Experts of a small language model: width 640, a softmax router.
Below are experts of layer 2 (counted from 0) of a mixture-of-experts language model. Rows are named router (the router's row for the expert), down (a neuron's output weights, with its number) and show model dimensions 384-511. Each number is 500 + 25 x the weight over its row's rms, rounded and kept within 0 to 999. Numbers have three digits each.
After each expert's rows: "raises" lists some tokens whose logits its average output raises strongly, later layers aside. This comes from a sample of Wikipedia text that the model never trained on.

# expert 9
router:502505536513509498489507535523506461482526485472504481490505475533491533493510495458501493526498491507512520482489488543540510513532505506501514460524485483448489484493514480505474472479498538484533538502505492488546504507548530483483501523495505535521527531531468557495488468476497506517546564509468533518504512522547512504453456521522486488508514483468482502512509510542489453523475
down0:481512520501463474441518516493553466491499514516494520499483515540532537498501483468477466532544508505491487470503498518504498492515476450501491515479552511506499489505486498527538502519517521477515516492510522521447502499476502554531519479529503526524492459496474475492512524499520522473552498484501529479473491543538463551495489450456422484549513487499516531500488492499554503516444
down1:494482504531521469524516489527507493485527507489515490520506482526518497511473519541557489514500529526492479525503485525478508514524483519547530509504510561514508504450492498473508509526512496486504471469544493468498523545500481484528484473524484479493515523465486485524568533466492531492443493510485461493466466488542444508537497510464472509482524504490481471548521477469468497471528
down2:466490534487523500520521518446552523556524487496516472511464501539506495473540525488482492501510568508497539518475476503518544456514541474519494501453485508485453481527496494470480532472529486496512503524518481513512529515500541506500490469510535514497535498495479485473492489518487518494483504543525470535493479498504477530534475526485524458480487520475498427502500485442492501532523
raises: "2", "1", "4", "3", "5", "6"

# expert 12
router:436500483459536495551487497491505506441524445498533523501538480484505496520474532519495519500546529515493508514463500478505489472482514495508529472486525473546493481512505497514505450464497483535521484499496479504485499549504465486502500466518516491498515457498479485503522518515465529538519526489528496519471487508480474469491484518498490469488493477456521496564470507477505538464497
down0:489468473491479521516524514492525520497491495531527498513488507530472493497519526494491523490481475457565513478447485511525538506529548468483489484513491505510501529495466486525516485512533492499504539474525529491523488492504473495524488471499473508492503519521468511493483497501551504521539515457458439473462511468460516474506507498520488549496477472469495517511486480468539463504488
down1:481481517553464468508537511507501477512533532514481506486515470509468525548487497483500505496476506490492490496556495481493491527481488538520544511551499514490464509534484495520533511516535434498477470510477507511477504482480513495478490528483498518509539479487480501556501491535487460507512481533485496518502560494497468463482483438482496479531466525513462472514497527474515512507510
down2:503508489515535502498491536524491511491495522505544486497482509559528504490454478503544489498458506532480506544498530512569467520511517502510458482443476521514489497481504497495506506503535486485496519500522476464513519481511504490503488479465514508481476552522516489492488522508475548518475473491515502490492457424492508509518477495542500503506492489457560495520530492504508444511516
raises: ",", " and", " of", "-", ".", "'s"

# expert 15
router:527499492515477504501504481517462450496455485475488506511493458484499511503508494503473521461464449453520465513506497515479490522536482514509482481472496544487468485530493496515485483488477469524470525517523499468543496482533469544519503538485501505468485566454524529483524518468521526471498516517457497507476508492471539503514511505551458529507491492493532558487514473480509484550519
down0:453499507502484480508458529499471474495508487531473514487499492517497563493551488496474479521526469553508510461490508506523513493523499501504504487518496517543475522493498515487478529522500522472507466486492481515515459512484506479509465520479510502470500483492517533475542506455488450513513567522521564550515514530473437500496530489522529496486471469524483495543482485479536498462476
down1:506501480477538486490492529469468555482482520536516505477511492491478450487543497510473514515486543460510464512504506494476511499544508509484549501481517460510474510465479508466481499499524495524491483518475487455492544531492516484511515483492497502466439494529484493478447502507490536508522516503532475521494503488491473515487502520485518513486523496529524462566529520473533509509502
down2:475526525458459468442532514472470484506469515527508511520492520482497461473535480494503502509502514465518527500516520486513492522505532511411494507478496493461496501497476497558487540473531498520478510533525492513480483484515498464501497514497532514486474422492509493510511489490510462553501471543491507521432516474503492495518543536502476474479500463521514530501513476509492498448480
raises: "it", "in", "ut", "un", "us", "ul"

# expert 6
router:494477482482486487515521509497497488511470552476445519509489507516493506454462484497447503463502520482481474530515470514477477491491523511497495486478518547557491482478470525484462505514483474501506513512520491507495509501490482511519489537526503478496465511525546511531493524537548498456508469508520499454524487494477553480539511460445483545511492487519533511476478434430503567540509
down0:481537532479494513486519501457507511510550498522488483454492490505511491482530503503472489445514513453475490524471502466543490501517501486492511450520471534545518516503498530460489488486524481488496510501455451496524464453474455491509529481474473484510521471502480494499441532515516499456495493474470471550528503486476547487471504509508501499454478523516461495468495520534519513521500
down1:471488512440510473503506517496496474485508467561477486512503491466528457483492480482473471478501496536509526494466482535519504521468492466493569497508493497500499514494487488500541536505499509504474551479465468528497508463530517503483478498507476492516513500492510507514524522529498490480496430510495508518479538506539503483528496501461471539561475490481514533505449529492522510487525
down2:494511455512479523532522503517492491504513485497518505510482460520541511493490556462497556501481451481495486477511505507520467520513510439503508462479493495484454526466498512510511463537520478525514497501493478510485465458525491494479483494488496420457542519496484491524487452501564510531493449510518492463560523518533532507498498513466509518500502515509540508495480514471514519484496
raises: ",", " of", ".", " (", " ", " and"

# expert 5
router:537508518499512491494520464460510524497546495505465490447509460506530499494522508523482500523450492525498471490502522485520499502483489520484482482520539580476537500490523519510505493484498504463491448486492536479566466493481517514579470533446480481505494496498522525513520514486478509453482504498493505453495543480514489547490504485524513499461526487507506512504542460509487508527499
down0:501489519473523528521514496463501486523559492472495529510507505518496458453499492521503487486539498463463489461492513524545564481498524506515472464504542496491476516529516497498539477493480497538492481481544467535512470528508520517527442517520484479497519516513556515482490503506521500475530508570505515508487500516524538485478478470511521508520514510482504459516528478489525531461490
down1:484521460499493498522501510457512529512478481472504505511505460528480467475524481464485481528519509512530468457503531516500510502469468499499516534504534502503496483545474497502489512525470493519486483528500469477499476458493519519500487501496503514544510482503473536487513515514483482517494488487475518539530499502494511509510542480555498521508450531483465488515500464464517482518505
down2:476509475469521531517494485535490486496478530523534493518523486469504540547504505528506462520501493508489477539506480517473488533505533513489474477513510501522507524515484460523516487525503481523524526513497535523522502509511496502501487519486472521512504541484499516457486510476526490479484465489451467519505525508491508450512514506489500483521488475456475494512472538488506519543477
raises: ".", "-", ",", "P", "id", "it"

# expert 0
router:505433450490513495544507507508486513520460563482522512507486487504530482520482507521498453481512507502453497548514503479507499532497516542466499514495541522495517473443486498483497434513478461492486466483535466510547500534464461508519515472505492498491489503492516503485503524505530505454512466505494512420455482493512511484491516481481461548514495492508495500531507476511512566498509
down0:521552498504528506488491491459512495467509536461479527447500522477504510479487493514481469491492495467526481549487542503486530466485455487488554484488494510504532530496470485498500499475485513488499468520518503533525504481481473496526486493518511459472513471490499525493507514497492475490562506514542506482476478474470527501492495534502524546506463482517490496532483517564473499516482
down1:534525453464481519478474488465528503487554505530520532483474516487468484513477518523469515484478469473445535507512484475540536472507453492466508465498515536524521479510482471499443492541441510519512466506508526456469471514492487493496525504524543486502506502469496486485522496475509518519446498459501474503478482538532514503508520495504543466481505555514514528460487498519484490494493
down2:523483531493532490494505464509503521485491520517477515520481493516494514500493517505517496513488482509496543554462507496461471531506467519508495511505488520505559492481487515493516492468502522512501485499496506513488506469479546502504513509497492497508500511484497480497479550489509481528479538476559469483531517487483498538509512505522496520480492497548470513500570524528517514539508
raises: ",", ".", " and", " (", "c", " "

# expert 2
router:506486512511515497479509500474477488509474490502472509489524541481507459474492515489524480493545473468502521470542523477487474467527539481544473514503505445507506511497503470512510518501518517491498504534527508473478477497482490514454523512498474500478555485499480494450522549478490465516512482485519511545517506508493502493461497518517531503453461505521517480513488549528483450432497
down0:499489485501506482497532452550517493475526528492504498503497504539496518485475493495473485491474511467485509525518497545501491547516517491526509485541483500520468475508471507518473464517507527443530467519505514518480511456462464502513481522523474514492549505487529495489506517521503489517518479542504496505535477491481517509495456485511515489501487484500523505500469490517525500518478
down1:484483503514503506472488506501537542521471504495526522534487498521479504499484469482490478517491531548489505497489502508541513523527491489506515543474484513475515461451546494499473506494478510491501487527517520528481499522534518486515501492537515514518459511485476527490513522496522513537466476496554477501513511508429506493498467511538470496492504484484509529512478506522487496568456
down2:515516472567492509497488494489517494558502508486500490454505535499507507526485473517500488501471508521550520482499517517478487511513509500473527496496474486498462554482516490487475530507473493514512497501506548491532487476518549523463496508516525554476473487482522514523513435504485524454504515505491472489464468495505447547471491486478508515503498492489506478496501475489531526495495
raises: ",", ".", " and", "m", "b", "-"

# expert 13
router:530529512544477533486524470483513505513476471500468443482513493503463537463467448501503522527510528494514463461537521496521484490515500504445493518500471487470498491489488569529487521502526470500447473555491508495496451454463537506482491534516484496468471494545512491453488486482517507509489481496481494517509532528520502549533516520464538477509509513543488519489498508481522491476502
down0:461504533505540516493486508525551517465491515500486504438525479512470462545463565460493481531487460505523552501508487488495482496523522501499558537493533467475490509480543554487503481469521541493463521478504498508497503465483494495517534521499463488480494509520519421504449453488520545506511455444474535522505518497489500482502515502518557488507498516521504524488501464457499536522498
down1:531529485465555458496463505513505536488494497490489474535483493526509462499524531438544502500491521512499493525500479478508502473467491478485536539505502516506485470503504482507528485506498490503501494503463499489493477500551515505507488456501506479503471490528502479516494501527504489489451467470486497558509473504496502510476473462451492460503466474443511548530474518466518483489491
down2:513464521533484498502491524491461553500502501417502561493514496450544489487438535497515450477519523527504508503486470476508460516483488509539516502531501476483467513493540498504477521508487505480494550514488540517469463479502489494489503485488526457498534517469469530474481523490509486500518492494470498507512497465501531510531493524501515503540482484537492468493453472494463501478517
raises: ",", " and", ".", " of", ":", " ("

# expert 10
router:507474483485524478484507531500545499520533495488562531545506541493475473520503558501525529486537495519508492484464510511511516506498501470538479480492489487568515512494526431504525498502475486499524491440473535545428514502517504469482538485462490514537489469470486525522511520526501491527520533501520503553575498483509485462513492522493482507534515491527490464467470491481489533489499
down0:456491450447507461514457476484503474522510531516533492496526541526483546470506520484510451479514480494526471547490507485531485483501505514463508501474510524464508478480466507526510504512512496514528522547530496522543479547469442534490485529447473473510479488491468488512501492516469503550510462477465509485497518498528496523470510483528535492475492444457502549479522451545496479480526
down1:502512534495523479491475496475487510537527483483548504521495509470530551507493493513522536522533530525462502494514532482465508498495508495530508508472500532495495507514436474509484477509494544503490471507551525529516547508487490462510521539507478502486507511553482500518488469494484551470489531502492518489532474495526484501481461506500496504478501527491519486470501522477489475463495
down2:521458507505493494517480532478499509508473530464472497519508488501479490483510539497498489398468470555548472537502527539471482533499448479543487486528508446522524495460459488487487508516531465487491498534470453493474492531504491551515530522523482519504500523469481503506459529536492488490510508513477518504517523489507478498498451499454506520543478512506430472465531463546497490477467
raises: "-", " ", ",", " in", " |", "="

# expert 11
router:516565523553491495487497537503498479476459536534535452502504476505491482509532476469501489484479479505525511516492493494457495481490473485464489570480528556525509514510538525530489539503491533490540486483528503477492490496508518477496464475502524456463505492491540473541477480526492489489478525511521478439472465523509525464525535513463488480502503516497503510513540439489541498483498
down0:480495471522490464523464485465517503513490484490509530456507491475499494538469514484479470468517492482464487486542483535507490481509520490539522543479511492465456534494495524505553453485506502537480512513529482539510468510531512516501507522504489506481527504487540444484535483487471503522492495495527470454482501507475533476506506471516458484517529516476499507481528510506520492543532
down1:497514501468508514515476503484486515466470495558511540467482514498557512478489535473487507473457528498518526515512490527513529512464502458521469454512473432475489511507463536467483521511454518495464497489503479509508526533562518466464507505506467514465498535482507512467532500481508493538448528478549522494509475486514475478521505502525498519499474500523500552501492481508519489511498
down2:485495540502529491529483515490526485521524530503496485555439514497556514516508525539476505469478504508508488475494503499460478483513496495518516458506490457488538489496472508479518504478526506480507485497477456494481515531444525530525510538463536484443487524520523505548479498531535505543541505491542478491516494519546530509450520489453502500503496462487425493507509536522525514521502
raises: ",", "-", ".", " and", "s", "f"

# expert 7
router:457537526514493514499517512517479469503518518525501495508545524493473474526502533506490525498471528499510554518466484526468487490493502515466491543529532499522510482500542471519518547483494537522512554522447489456498473458502488457486477510515529552476529483497495484511505500493481497525493503504514500513478521499459529514503536483493525476476493541485520446463451468527505492502475
down0:490487454502503496521484544500514483467479491502528491520531514502538501527528512520527485481481511514539518542462551491578532532475448451509486491509543505514568514514451500490510477508435513468540513488509522481506500470499488528532487463494516558538503503480524501508480550496479515537499526516487499492494512532496491513489467509467501491501504553521481487531489436502526516517496
down1:506468485492478504461523500487483497519491486497495517488480468515494475498427481495531469476532475502451479516487478443490439494462505537508495498513503508508506514504499506484499497514507516528479480486484502507454497544471486535525521511502451467504489517507494473498510549480488495510542493480457472491489521562471489533546544496506483468452510506499468489462474484449499516513488
down2:521542527493510480485491445523492497488497479518515491476511485498452484500469518492474525508531506527497505534500487501541524485489487486502454466521494471512497470492494499461487477502505483516490476530459549525490505521518503495550527501522460488516514526453525533468501528473505466549470548486502491538514548498536500473532529496499478512506556507460428496462524469527496455520505
raises: ",", " and", "th", "-", ".", " in"

# expert 8
router:528542461522451472510483512543492520500547496553448497452476524479513524490534443508502481520506528513483475495550512485499471473461513495493514537520478462448458486531513541467464552501516488507460501516531494554494496529510521480507465468518495470479506493549493508497495455531499459536504515455468502529505465518508517529510500500516494471501508492511465501503477531480479485432495
down0:502522505491525498493456505489511495491457491497470510538500494511481511449504532480491483517474482502467469484500500469508497523509511491475506452514497513485487514536472508499509518467508518527454483531565527479482558479541504494499481518493509492518469522492496489511514492474490529474496508494539474509491506522478489543471514511507482496506524487485490481476446470496493512463511
down1:519498495518487534453534511488498544515480455486516540538468538495539487511491477504525480538535508498509492485534518493455504471486465466489517501520536506526461506510508497477479530487520514499485509504505552503473505517464490519545479545496481495489465468486509528538503503491527469486528493560500498527511483494508415510502495522500489518509480473469544480516481514515464501537532
down2:526479499488511539493493500483485501471470463505537475475503472506533518509462495529498506529509529504523499492488480493455511492525477511508519506468507500493513554494437533511496476503475459481478532475469544495488520513544498497519499513543481502542489527504504466506504469490468496517511535494503435532490476494509477511523463487479471525513499502496529472511498516541505482506506
raises: "0", "2", "1", ",", "4", "5"